From a checkpoint of a small mixture-of-experts model trained on Wikipedia: 10 layers, 3 picks a token.
Below are experts of layer 7 (counted from 0) of a mixture-of-experts language model. Rows are named gate (a neuron's input weights, with its number), up (a neuron's input weights, with its number) and show model dimensions 256-319. Each number is 128 + 24 x the weight over its row's rms, rounded and kept within 0 to 255. Numbers have three digits each.
Before each expert's rows: a language model's description of what the expert responds to. This comes from a sample of Wikipedia text that the model never trained on.

# expert 16
Numerals and digit pieces inside figures such as scores, percentages, speeds and vote counts: 23-4.217, 72 out of 100, 53.1%.
gate0:118096150154110149134116102096126129086131128128138163126138160141110145118120118137147164082166131140136149129151113142170163116131124145124103164143099149151112086120103118124144126094164091
up0:175125136146111150116111129161136139128088126121086201127143095120106135127061127118102150131137140121125129127120086118161101137172130141139121146137130091124134164151114118122154114109167116
gate1:115159167159120169123139140184136127132146147135129122116083123168132141106106128137154121115156114101121127134138126112129177165085166136105173081127114138118158124171112172100139138089117144
up1:105142150159113098151113161138143184118145110166146098156090142116183123188147150170133118126146161077165112151119125130116159119138116142156141157144158121097133160077130152181143146138142117
gate2:122113144116115148128158127137121128145161160106124146079164103109104144090104160125122102153130140148137133118136117199166128121125104125140157145137116119150106130128083115126090133112112109
up2:146150121132128106115128120106102098143096101100112113170147148107081121132144163159107129148114129089136107160117178144081171110147093179074137147148139140136091142096139145109129142140110087
gate3:168117119144130149093145133165154113136128145099118137154138163151125095169121115160190139086123088111147143098128117133080127140075114158129146156135114100115155127144161119141106132095101082
up3:110179104141111128163138096130097131124111085153123087089100115115117157155154090162141148126161132148111115103119172114137137144160118143133117126154153108139111143130089140123121107154099071
gate4:157154130142111105184108101101153114100134128102173142112122109161124101141132116129137122171085159113164158129096085144121145099150134142125130102096100122140158091152086110097069133152111107
up4:138125133163131106099111101177075138119155121144160101129100101130142101167153107151079089132132166100120120153140131140091157151127144134096118080149146136140097117156089166173137170136146120
gate5:083102118177097143073095124144127100128146133130091103083091127137140130105117106159148155132172147090161118090144136089109132119098119143113165149121148124093122135135165122134134124152129137
up5:107128172119172153136146143103150146161082112092181143100098135122147148127120115130123128124099097104151143075129116109144186190133123157141124109137154126124096144134112121096099146132131147
gate6:162099164159121121143146103182106157123104129143106090125127113120121099149135158192114158129088175144167122150174116134150130136145134097132138131123125095092114118111146117126174127163121108
up6:163097156107134130170133141087157143132168078132121145155174099108164088123107174109144122100097111139122159082085164087135131129129087126147116163123092087103148163148144140168117099093122166
gate7:061130142129143168149126112145147144131087133088119168131093111063107109140107114138094105093090150138130111154120120094109192100151149134118130142106160140100151134144102125163119131135124107
up7:150136111116074143130119144105146135136133100168128135116149149122173146098122087075091125171140083129108111131132102163152105148124136128171203122123150144132077134063151107141160122160138119
gate8:143091093164143124127172119139085177160146125096109174132150100177126146111108139153090131162113115171112094101143116139096114182152102050133106097139132132137110143160144125172097158117143134
up8:139146105113107138136105107155140111095131120160141153119155143114157131122105126154161121120129139140122127131150085112120099142111179122142117126169141116126140142131101097115101108137121132
gate9:113115121116110139136124113098136101115140167189130121141089169108180103138136161151129133080129107128116151093136155111118177134149122113124128180105152096092113155115096110119161132167100090
up9:156101133109147127149116148105066103077105135155109102116133113175167134119129140144104095134164123115135093105121120093148143134102136152146135150179125151090124194116153105159123123158103096
gate10:099109136100132122161145146172146141093134108134100149131146115154167133110135123174133125144132145093118101133205122129093113134172096127140120148111125144136155121127132078120121132138097101
up10:138104133141135142130124147132138114153149128147143125144148117104118072139125133132110149129137113125181139128136122138111127110129177088129148157098100130124152099156162132118139109141131120
gate11:117111109158145107111065155103129122135102123097143114101101173159134134137103138111136157197105093080128122109161132164123134152123111140137135121108107160106096138128139131161105116137151118
up11:142140101125136089130178135122137118107076135092118119090128102127133137103162094122142147128152085111129106136165143111111165109110150171132136145173111142133135137178136140115130149100101140
gate12:173122141162160170122125101134106123148130125094125139080126136125092125123100152142097190113166123168147111075135116186136080124152159125127111143131088121130124148128108102125139131145091137
up12:096131132127157165148163097132107126113144141129142171151131141178112097070129149156107166136143133160097095128135122137127126142150114093164082138143191127150147136131124090138135111129157134
gate13:141152123148133077132148123130078123124133076132084118095091130084152113165124126124124111091091114138134154184132173121143152116158134138104153159132124179131139129117140132140118174108108133
up13:101108143143122126149179119137140130155107124135102146103120098153134149152153086149134124129116159078152119103133147169102122135094157094159129083143140145093131138141151150148130120079101138
gate14:120130104129121129126109135110120137102116135165149167157132138102149147180150134149133140121116126120144115136105149135133147159108131137117121131115165121120103146154104123141120153119121091
up14:178197125165205172123166130081139122144136119121118126134127095161126154145127098080157105131115089100122111151121137126126118104117137136129137107184125135120125129159125146143139087093165113
gate15:124149121099105122108097157133124146108105158131127135140149133171150145121164113108084099105172115182115149178193142161099132146120121139130157117116162161089174099106105135080130119109171109
up15:122101130135127108133134141134145134164118136089100110100118103100169098095093140129078144087156162111121113192093115127149077136118124154109106149069116121130122103127119147129128153099115133

# expert 17
Pipes, hyphens and first pieces of new table cells, such as country codes, positions (DF, MF), parties, and hyphenated names.
gate0:152159132154104149103146097147128096114138108066143134152161116143106173074121121140152095112091144160123127153142142112147118140143130131102081136147136092153105120105118134151110142135134169
up0:114137115125139118079108139107114135128172081175097076151094107128134151161123127083108133157161137179114121152113116071129142132148171154140103124116155136128123134113111095097135139107182112
gate1:126148194131147136118124137114108203126113162135131099108136110152113110106127120150140139154132108126154096161153134129119139123119085112116099141120136117132123215096157164070065158106131117
up1:107136120163064122120125138117108103115120136123148143122135138142133118102109141172142135104131170149143122112107167112134078119137130136104131119157112134115146112106135107137143123111088175
gate2:171118133128164130172124157072106117159119149155115113116136138136112102120131137090124117122140153104122127170122146175150121134106118198150107095172098109158096145157119136132147150155132134
up2:104134158135123113132130174142159150099135123111133136134119121122124118162148116112109140152141149129127106148132107104092167120158186115100105153132130168103173155138145156128176136122159140
gate3:104137174145135095148135123151119135144125104108089131166109115140089149076146145147193163117139151164083077092095169131138129141185174147143144112162121115112156089112108143089135122108150122
up3:146108156136115113078117137140126105095139148078146129131113128126147150166147101151125081135121160110155093127118107102102110105134117127110150139151080115171143135120155121109147106116130092
gate4:159133152140136105132142135147135159118173121173084072173156134098155142106154124113131156097106099133122118149117126119134141129125134093128136101147150102170147121119129143139131152084119140
up4:135102103130142129145081133128088114087159135125141186097104128149105162170109128100105084143116131133120106135106157096136106135159175097095155133106094124156103127151147108126131111118159089
gate5:107112136128144149108101166102124083151121103136121110147106116163109119106122115147128097130128123172100134193151134135178158117148149099155130156169120140100156110138091149117153135123126158
up5:110152101152124129100118085149118148110113109149106150141116134115143085128152115139143148085158132107122146163107152108166140144145083135124152137147106081136108163135139135117136121129115123
gate6:097106133123143149113153131127154117165088071135092102110139153130121129169148147131139111146134097087119164120163148175125122117110144140116085114147119111100144144133142107129154144123124084
up6:081119089124142105130139084084125122116153151095151111138090127160118164092148130143148114123128059140118126146145108134134105137076118106140110115125143111094163107119099127148148148152136148
gate7:099141111174126162081127128152120102133114136082121110143166111116118155142121144120115145137064132126100141121117121147141131085167136151115097146149136115140123147143125106137114106090145122
up7:142131109131128114093113099117093146123156142087154141105128097126150123148161148103091120119068136132097152099147164171099137137129157075102141126186154144128125148153143129142113118113135138
gate8:128153122137149131150148112129125132156161101145136131141082148154093089123120104131142160115143139079135114123124160104104123139117128121127122126124116123094118149141080117124080161118134142
up8:136121108105095139116157135109146167152086158142144082100120180140097126129111158127145111141155149099110114082133114082106170086127147119157148113098095112158165096151116111140154142148170123
gate9:142144100110139160140150120147128104140086107153125112141155119107149110147114123154133110105142131161113123149157122091142113085122182126114133124159140131111119121176132134160110074095111145
up9:126111154150163159136082118131115148094157144131187103109108168143093126142164124109109160139150132131117131110139099138108176135116124141147162127123134174131089103143094105125091137155164099
gate10:171158141139126154124131079153142113123101168126127121134132158101172119133164117152117124150126099133102070144146095163152153117083149157150152159132111147138131114155105127167191123123117104
up10:116139113111131126089164140126130117112096107141145137121112145175110116125082095163153110132106114087100136114132147133141130140124107092105138124086150129123137172110143103154099158104146156
gate11:138127130151139126158112127098124101153162117081109177146122103117122152159136168090124162114103079108210171141073153106143132117143136131147146072127141150127158100117166095103147118176182166
up11:093074129122113095102151103157138131078115102149176158116144142136121110166144134129124105125111144121126098103175126097126114138129129111136156128087119132094126134155124149083153137113097122
gate12:149163145124170185094142153131145169098128155139146134094103134116104097118114109105133153186131129159125139120148095110132135086148129097176122146112129131100148133161177100104104126132163128
up12:112131096096110142111165104120175153132150124110132131147108105094161143094143124120152123135143120152147096145175158083141148153116138117088121134130060077155128100162117092072127121132139152
gate13:107114155141151113102126141123134150107123206111129126132118142081140101116112129141129142165129080111112079161173122116146126119140141123119095119084131169111150143153145104094113143109121147
up13:068133136097143173153145123130124130105162126089134164093110106136103157102131140130106141141157111098127114106164136135136137151169156139142070126123149162106113079108167133143132132170167122
gate14:172157134127155157163112166136141131117116150100106086120097198096141169101115147149088135106093124119118154121111161141169151136104135138142118115130166133124130146109135061132184128153108164
up14:126128136121108125138103088166116104138162160105141090110116122151143114133099157103119150210129074091092123090144136131132141095122121142076167087123144131143101115127151083130149157148121083
gate15:125122136131098131109123122120134095110115116136144208104093128106152147103102134095103102155123117141137116132103109170143121136149164125129127095082118156128146136144102148080102086150084140
up15:139157138142120142147109132152129141102160153139141143115172060126107106125140087093087168128128136099092134096163146136125135119115124129132166150101138086181139092137083178123118147139138162

# expert 42
Line-start symbols and field labels in infoboxes and tables, e.g. | Party, | Total votes, - Family, - Location, ICAO, ISO.
gate0:156097138104176114086117137120113125146151156133139113141142137149116116090135093126140162137163117144124105096106205152129108103107101101156160125116150103149114141135098085186146149122123140
up0:127115141089141110121125118122093160136137132112155170155135163116153098130116147081112139110116118151118135144151136171114114152179132136103113154143129132098159115131151166160067115118124124
gate1:153096077083106152115148118137100166121118115082123148151158117144100139126144144130134088181109141129114119169108116146148105135111136112120145132105125152112147107142119100156121154121111149
up1:169119129149081143105134141109111112116150128124141071128104138099118135133129118117171129125192151122128078116146164098172125169089124120122141088129114144131122114122136131134163153129133134
gate2:130104153122128155130173148114152139097120145091129150126121126156145142148127137155133070118082088115112133149162103097137139155146161192173134154149162133181095153140106113111135151139135118
up2:128141088128136087112116115145107088107139134092149144126144143133171174159143162091120147112149135157177140133104153167139098144146143181098143114164136161088107115120135179102102148125134098
gate3:142100102161144138134120169115139104117188145130132135167105147117130121124136128153142137144128078133124151114116101159133148133143098132117108148126128161095097105113107126133103117161168064
up3:095076157145129124136171081142122119164110131137145096097130153147103137140107147112173112137108151154098150109098123147121138167136098129118145140124158095136122106185148131110111131178103153
gate4:101082125122127104145084131130137149152138172140155101112078116098123105120091123128154141147115145128126124104116087209125080124095134122139118147136166128106145180118167142130121161116121155
up4:107141157171081140112129122099130129157115150135135146127118136100117136157094194156132095134110112135124139123134133127074141137174120167148156109141091111145162112129103091131124114123112127
gate5:102147134086149117158101123134136128112115132110105115058157113158123100135123129120097109137136087148125160111094139091093127075119152114127140125168123130071183143164153144127089118104115085
up5:143111100101161134149137136126140143099144087101123094160112102160080094098176184079113067148113155095093132116103105130101090162106088150100153113129093101096100176141156108098155117123110107
gate6:135110175123171133107143101117127116114155172103137132082125105157174121079144151169137153164095123126158156121101144124114090176139152102101110132110100091082132152125105097115148122176100157
up6:113121124140147171131113118174102101074105163136115152151124112103126146120176129110139142120171122109127098161147145142100112111124146127102163108079119166126146131131191131125137153112122111
gate7:120133079154130144088121144113105140125140136102119125107120091113156096126142129101174132120123120130122192121134123103140143134181118146170146159188124102088144073147126093155108141127100170
up7:124150201095117107143162124146132097134117153125117107120112143127136107148123113123142187161103147185131113185116130123087089152107123108082110135115108136109152108123121111137089131127142116
gate8:138104164152093129135115116167148109133115109117144105094129122133172125133140112137135135126133134135124130150146151150110098063122138089139100094104151153147094151098120123141123118138186118
up8:127129061150155162099116116142127092127128142102098153087123132132139091166111141149104090122128117138178159117123130124108138106133134110119129159134117107136160151095172110137160165146103126
gate9:142119136105132144131149123124134142137179110090120101159119142108124140130143143124123135139130129129121095123097116151152144132135095161099103134132146158120087126133140110143116075135135095
up9:111144132122097109173128130124126154143159097152137168128161134115160123141122112076116141127112141185125114118095127160158106133114172145114168110147091099128094126131130091125116149174119182
gate10:147081138113158113123149115130106162126175133097161136113092127145131148109115092127107147118122173152113078125115153108143128139111158099125099168157130108138101161141142101099088126142117141
up10:115154118099118127160135133124099148088135138177116156161155129105123150117149155123139154092091082135121111093115109126143127136142112129142162092135145168130158070149129164150121152137137110
gate11:129098143145127128129140172150121149105118094158118140161105150158143133115125120136142112166099123093137102129144106102120135144112183131115138171128164112105111172123133117079131082160123112
up11:108127132147139127155099074102095144181179177124113134070173137102078111135126132153131111159170127124126136134093114125153147105079097120131155126139129094139157157079146109149133075147117118
gate12:146129144119134117144126098135135110113110143095138159098105117110132143166099106168146157130150122133093116119121147118109113133122134076166088111116126135139136153104133114130114160089151120
up12:082086079146146149082102090129137099131164097133102138137090131154106148129118146137186108105133135092164112122117135103125134120116143142117105126136156137142122099142103127136091128150129106
gate13:130147162125147132120120149127147139104124164143149144143146110122073164068140170126128117138116128099132111126104114176149165098128139130182128133121150124140163131174085140121127151082124163
up13:166106154101170115152121163112127194125111138147133135114142119129117146111154139101081118132093104135118128096104122126116123128097120154119094136100103076135104170136167127091125146119123143
gate14:082161124090163147128136146151160171157124207121130097116118147140118139127112109093156121133130167137094103110100169119128139111131126122096117157149154104124119163153156148179108117148170113
up14:154117174123148116079116155150113136079114133142155108149109159140111133148155138143110100142114158109130159135093137116099101108093153103148150156093107115118130124107120154102121132131137160
gate15:160142138111166143126131126130115114141130112143152136110130152141099159151096100166169103107128109100099116089141104127132114154134123145136091120120151110132130137159177101126163091146120111
up15:120141110148149112089109150139112147116135153113156095148132113095095138096106119075138149139152104131152146148122119154108087115143149142086115142110135101150120172095135106147097151149157089

# expert 30
Connectors and subject words inside names of institutions and ministries, e.g. University of, Department of, Culture, Science, and Development.
gate0:123122118172153106086108121129080130138154132109181118111130129084159135130146158102126135147107116133116168142112141135098089119158127152131107147135133071123115126137103132121130155126113150
up0:133149114119107157169135131093148153127096119156187164135147091159130168122145155137121098125124088141146126111141136129140186151096107140125186150088123155097146147128123141114137105137157176
gate1:115136134076125142094142157091158104134130110152136167171099145129119153124126121085155139132161144183172140126110106098145138132133077086146143131135104121124104140137132125146115080105088096
up1:098153111103117111140102136131146124122162120130140117149087176153159152143127114146104122134147142146119122124139130132130131118136138126146130127118100151127096123163125107150142114155132149
gate2:146123127159124110103118163122165146095133103110130158072115178186102126140093128150173113116159135087106098141066139148148133111147142143113156115154113139137103163150126162097105140125106163
up2:162154124132151112116092096073127080137166116131134146097134127108173096154136116152118126121121150123151110167131150163134118129117126137142103148176169095097135137152136146155140149135119095
gate3:117147131096130113136153132144181151078152102127075067121117140136130157126123132136131124127133136158163092110152125159120126180115165086118143140140110144123166114138126082090156118105121146
up3:123136110115172147132106153133145162139119136104109138140146133101133165117140085108129119118083136118150151088118111156158189103158116117124122133120153150150124135090144134135108120155172160
gate4:127116183128115109100085180138154141163121096116147124137096068130131154121152121101123137129163118117125084106099144172163158129125132135139133130129140143081159123107107111102144082137118138
up4:140160159192130106140138161131122136132158100184127165160119107163137106088147088145115130090120113127141172106169119103116123148089159117147112116120094149100085149129119138136120159110137114
gate5:139155123155133083123150086096127147124119108135132123135138122177165115135118161137164135141140127094118132121138152167174130142171133107145137139153090178165113092137097125127157111132142120
up5:149122095108130135135082154112133131122168090089141104121126146111154082130127116143124107101128088188133112079097124119136170108094138081137155116127154117170074106092141149157117123164167177
gate6:116142151093116125103147177168132099117098099126106168093150130144059154076111101120137131152127124115140120105090132141140132108099143121153144132112136145139120113108112149164171175135154121
up6:101097157082096140123104099120120142134171112154134141126148152106115137178144150101086118136137110132152114147123118132114142128151129110115145125167162103161117113141168149139136120102136063
gate7:125143117062137148127104110177147109135114132118121111173137121156114144133131104122134154171142100138132132134143128146119097142140143142115145128104163147155121136118130132119094131091107122
up7:120143135102123116099120122132090102144101137117126175126059141168087134117155113113121150081168110169095098115112151165103130114156134122130176144141138134128134146100163144156136105123160126
gate8:051178094166104149135102160121172145158138137117120149114069119095135099113169120142114142111134113121146139118101164124139152112109143097109093086104157127122144113137128130123137084132143110
up8:165145128069108115128133130129133098122161132056145138150116136133142111123107164061143105116136118118114125115127155136092118119101160131142133089147138132165088150139116118128108130150153081
gate9:146132112121118111112155113167093130102132146143080137150118109143130126101118097172110114119124093159130182117104144153177148130103122117132129143103087124139162133102152101142102129098111084
up9:136140121122118104116135100135173156154105104158147166111116159108138086144135133133136114127138136150133133139119148141137119085087112166123098119123092146150129112144155134173130143123115142
gate10:100127144109138149134097137137142120102112121182187153103069088153160149089149125117165132112134150119111145105111127147131097120103116169156068119078101107133094109121106164147189154110125147
up10:119113139142122107108114125129149156144129115106134136143162148116168152129109156113149132106150087129119113105138105101143103083154140144094127152148112135137114138143172123110137132100141125
gate11:064145120129125135060143136120156151107142102134122125058113144148126137134099132135161128091129115089147124108116126141125125137146152108146116122155120125092112072128134128137121097156165122
up11:101095154125124157152111157098141106140083067114077093154075153154144144139117143179111111145153095097122156138153084130144128114133138111160123141144135143116110132116152134095115141149114128
gate12:116118125155146122113135107138118144109098134101135117127130160146160139127144159115145124116134119124096097147179138082144170148144124158121162125096165167130177142180142106114199183137170176
up12:126134120072134122103124124097181130086170169127107123168149125152120148122177120178177176141139117110076113104102115173129132109123090141128121125141126138118133121159139128134100086109178126
gate13:144177147132108153161141136146175109130124107157078091106109160125156144106119143145150144097147112147131125075138137085110147147137160139132117159104157170146109124103113122135115168121102073
up13:124128110162098182118111121117158114117097124140127119097112099154109129162133151131094134132145176090123056110125135096110175123147197075102097166137140097126090118114117147125092156115115162
gate14:161116121122170128146160141134161106132138160161107091117157129099136112085127114106180104107172161113140158156118133117131114144152104121169148127153137128131119121146104110148090141081111119
up14:124120112136125134145074145074124142114147169113129134053118097143103111123091095165106178107100115094130168155111171112086153089119091094103090117089139134119099113099149123107099081083096141
gate15:106122093136109151134124149146137138152120112142133114124176076094139117125140128160165097109123119093106143145112159158107117139103114138135128094109114118102094154173116140123168118122129155
up15:134157143110127146154107140102142176088125115107143141125155102144067118159074131126101155160110088177156156086178139091114144144122083105141125156190177128139112137146151150132143153129109140

# expert 35
Single capital letters and pieces of acronyms or codes in tables, chart names and chemical data, such as CD, FIMI, PC, PubChem.
gate0:121108146110142125170127145107089133140119129132089124130091118142122152122080126103102085138110139124154149103135103154133094150161070123101157140164132114126177163147085098112139114078108152
up0:167151123128151124130156144129148135113107140120117111112161135159120145123124149156111131111131129115145097098116092137114124117130148126107102133150115091184197110132119164097073128165095128
gate1:106123101160125149151142154116123126156076124129153165172130115110187129133141086108147119136097125103109093129104100146116134158155090096110178148088171120192130138138156114124170078082138129
up1:130093105125096145116103146128120154135116118153149117145106123125125086160135102164149127129141125131100121110138144150134090119164080143145172162153135158139129123141126124138093147117088101
gate2:114089142164148157153110168132107152149086104111125119096148086150160085175092132127124107143138123108057161151127132137115134140134125094154138142095096126120166143132118148145110150097150129
up2:120084126149159162133134080114096096128140110125122128146178119179175119137109156098106109149133124124155141099110172120134156152115116158108107095157113102117152160155134095147116131090131156
gate3:137112155109142047097120156171097129071119122104149157128100116089170102114099122127118110132076098094158150149129154138087121092141130130121114142128124119124122103116116093124135140144137176
up3:147148146130119128137115157162131140101123113147139108117144141120137095103141144122127175115111126124133134119123118154090109081109154115107142140136155117127099146145182097129090137118101118
gate4:102112120096186139066098117131120164111140181146130153082135134125112145113082117157131108165100140136139136104091136142111117140164084079149113130130112122166103119153126101161119088153090169
up4:172178128107157151108149155144118150112119102141106146134132152134099127125112090133129151127117133134129102131116075149151129143164119134103116152077133119116144162101113124133136134101149112
gate5:108124148157141113116100106104156142129201120143114142103089125088158137137136107137136129144122117148139154126137154110147132116119139155138146120143110121105121087095090108129089101115126115
up5:139139143167129120088118099100143112181093108106124073103127110159142150171097068096127100185109144124111102094155094194139112118121121137142178096106095143127161170121130105134162165101140108
gate6:111145153137124126116136128100143094146105089154126124104112144117109101121100136142098107180089108142153163096133156131136125110135131152045083134123126144125102136103128111075099099127156129
up6:111124136112144144178101100122185100129115133122109131102102124157178097136171123132116135137142152115141164136101155112089176116136094179157127094140126153101117147131138120128115139134132068
gate7:128126114139086066119103136134132149129143085098140109127132171145116118173119134151128146116130107106116162114124107126127116161114136122112155154094111198100150122108113100099108132129086145
up7:164110115097136118096115118174123119093066133168148127167123086160141145101141117141137124146146133117148111113147133147103127185127128141084121090128098084105079118146153119102115135127104140
gate8:132094091138129155156105143165126148088129091088099117129096152110077118163112119140129088178106131112118121080122117140172104150128133110103110134167154141133080115188140096083107127136136134
up8:144148108134083093148090107126086119123107117105106119130152137175120125148130126124132120153169161105158103131158133115137119140113178139128146131144192148100145110120138149145122100158144126
gate9:136140169140156117143128138158122105154128132107088114087068109125159124142111110107098093126116078169162118127126133106099100132091167122148116116096147155107144136147163171092127098112122131
up9:103094082113126112193147147140144145175119121146086099128119106138186149082183111137112166101123106122123117095120102140114112137124114159135170093118136093154109145126078108159081118146118140
gate10:139153127143198097104105113146149116101125117144161118145099118145125143112103094107154117138159101121134112092118131128109149177151139108123081130124145132110114145137106137126185098106113143
up10:152101155174116121155144132106114129154119163139134130124140117098099119116087134100145096114131126127120152118083171148148168121137109117123110140147108132121085167139131105151159092162077152
gate11:150134139189115081125124203151119123117113134130140078169069102135172137124146117115163154129148113136114123143172124108122099127138103163119127119130112135094171111085071099161154139093100151
up11:169143077158146137157126079101126113129123121126126103136137056093131143124130120126097154152143149106163113122141175126127103131102165110130113127122160133133139141117139152117096155115134133
gate12:110130136143111137142163140103179125127159095116123117110116133147144165111132086119109084204141128139150081128161124127116201152144164140193111098147134126173139119151115094089122131119136115
up12:121138104101106147127138114135115191117140140153108096158116145115121138145147118144112112175112134113143115161101122107141108119144168087132115126093161120146118159138135177114120127084115125
gate13:142150093110119145099164125135136130123161133094136135162129090124146131148105097124120140105106114104086117112147142105139140107064126076121113121117154133075121158119121128120125079134127116
up13:126150087125122081154156145182162093141114102098096160134142129124128126109145157153120093144106123097125103124098137135154138105121141142145097111120123108130166124125053116079123120113095121
gate14:158091102095135155140129145126105103157128113149141109160091138144137108101127094128132112114115136124149094118145131126125145130145117149112124100107169138145132117121128119177161093174098171
up14:124123156111148121086166138141128168143124104090110100123134149145110134140115139135128108136093139097142111162109170099108154099104119121104120123150134098139177167115110088120155108116120064
gate15:113143175133128093145110144165124120147123143118136179098113088194114106126114087172127123138136154119153111129104130099071153078100138089129154121123091096161135138122082115122155087139065115
up15:107108126133155134130142143155111095072122114115173145115156123153155162158116097084117152135161095138161138121144113138122135146129190114162110135132104146084138143120104081097140183102132114

# expert 7
Number words and numerals in counts of people, years or money, such as two, three, 73, 15%, plus was/were after plural subjects.
gate0:166102122128102117086162136056126107111171136133123154124130176111166128132112115159174154110126135134167133144139158120162134138130125150173119125114109143138165141138110137100128129161086087
up0:116124150129080109123120106096155145118150123143150131137163115120133129143170107113128092118115137144087115158157171144115139134146096199120187111203107132146089135134162118141131130186172150
gate1:103119131146119148106087151140078127124107141128142139100167134079128183115094120178113150106132091080137111127141110132139160121108097132126120120111190121152136158121080113110132166129084108
up1:085091131081152123134160102088125148138159151168130166147124124158144117144160098070153114158130146127142166096165139173104121114145150135090140131152119155089103118143154125135115100110136130
gate2:116106125140136164122118119181088144146138130126167150099123113106113088151130118099087107173109155108087158113113112116127092079148146153134076135082131099130162114136135096116130177133108141
up2:112114128085075115116095099130139120111133127163164097091173120106150121133137136141124093117142158093122145174135142143176117124154091098149105130115090125101112149141105130159101132090139175
gate3:087131145108122111108136121121097101153081156105073145087131140110109128111138136154064075098132120134133118113118137136091091136128138126160160148141146090149138146136097150183117148163156127
up3:111150093163150145141117152145168139150110158154101112090073094111123153115129119154064129147131163143131128146144121105109129180117112106125110137115155128131109100189119123141142139136117078
gate4:074118147130127142146132147134128110127072122138159135104113150183139116119143132157113149133124077143124146156106169124132117096155129111147127166082160110105115117107148119140151114143092125
up4:128160130176124130172149115113092128147124129144096142150090129127113160138139088087132165100134143143111116125124152150117155109101123131097131129094133129103135161117129123186102152147086092
gate5:128142088143094125136113141102127109170145131163124130139065135118171105101106137141109129111109134146145106131130189136137186128139110133126113126085139137093125112145131098122147150120148115
up5:149115092121113140109097094125156129085146111149097161124132147117144104179143125124128154144114118111097147146126085166163125141142111165143093149139138147144132097152106150133133110131191116
gate6:134105119136160087106172119150069132194135120119141102074101123124107183120094111138155085086110131131104149102114122147135162162141139128120140154109150087106146142124130131093124144115175100
up6:133087125126129114116106117106092118160098106150102150105138172124148134158114105159149138110123129143090128122129140101119108135151154118146131099134152189145133092143137170131090147106142146
gate7:142126127120112141135126126099138103154123139162132125118149166097156102060118134099133150142144132128117158117108141139107140107101106101074105097165066143127161117120136161113104094103107135
up7:133081118146118148090147134106098082161142130156111155138117180092149149134158127125169135123120113097089139151146109096090142167152152125114118112197097126129102158164121137095111138174114112
gate8:084090098119102090135097102151124170151129150132086109106142109125147122103127122142140114157074107120151145123126122155124078147099112125134109167122141114117141104132125116093106143185081126
up8:135108133140156124111137092158136121102113116144140079141118124116150128158133158093120150154161133134130143126149137147119124153112149129150120073183102155119144102125097126150093120127116123
gate9:140107153127129093184101147126174111144120124092124090113187145107164105141142096109131117069135105167129129167125088123110137142123134146093112105127146141101119121169143119087111118125110121
up9:118116107111112125127097097106148159153165133147103128150123138146107193121113164126131111112134112138111139073121139137123157129146119134180104098149142147137134124147132159125145130134075127
gate10:119162096123092120132112167129128125150114153151155147095137071109179128123138142160110123088113133164126147160126102155108090137142116159139136134137154149143087110126123102103112118139131137
up10:128174095140128132130124121076110089132100103142163171129109182154150170088121128135083121122105148114102122104088112113123128147144151141134158152112146123155137134125095162165127152145165186
gate11:131139148146162120153120090125143143142129096167098103113156144139142165117141149114128111111149117111160136097113143123108101098137147136125166120143145120084123114128082150116129103143108135
up11:144137104133131119140077133106153124117172108116086148078150128155130140091161110121098098099100132090158126109095121144118125125102132084152151124127130137147150132141086158114122114124134159
gate12:140127137136059173112138119124134128130096100108135170142132111123133122080141106158113108132132107127139128096148115137160145139107142155123114139120153098128092142117124189081126138127124131
up12:073142152105092146129093138128123103125119102149156118117129161112072125109111123155173145086130078100173143168133112132134176119142144147143106139102158131161119134157073123071134136106099157
gate13:099142146139124171184143137149152121117152148149124152118115142149127133107123147141143120118126103154128153148105084104117104136125181135123109171138136140153092122111132130101138158126153129
up13:115142148161107143130105160132162101145119141140099121135105130123170146151085150113133078127133148121128121149130158154151117140089126145096150141104161117142097156025124145112124133110175129
gate14:138099134150166106153130138117149123124138146120148146117151115171141121121125126072112134163107079108112085104099100082081133127131170117127170115120134104160188137122130077122139190157129140
up14:103106160127139111136095131104109115127112143119109120095130158111097139166108118119102158087116119108104166144157112105153157142138154157123141161143123112140087107162146119117111178105126096
gate15:119187118165139118157124124102134093142112167110140109141149126131200120107165138131174141126146143124131129119083161159128104117101116088158136153169110145094131123102094140113106092153128134
up15:117147133124138083076148141144137118138146110127133125088083144106138145112079162141085132110109131145156130141177146123145098112133179150091087111104155122121127156120129123127147143098130132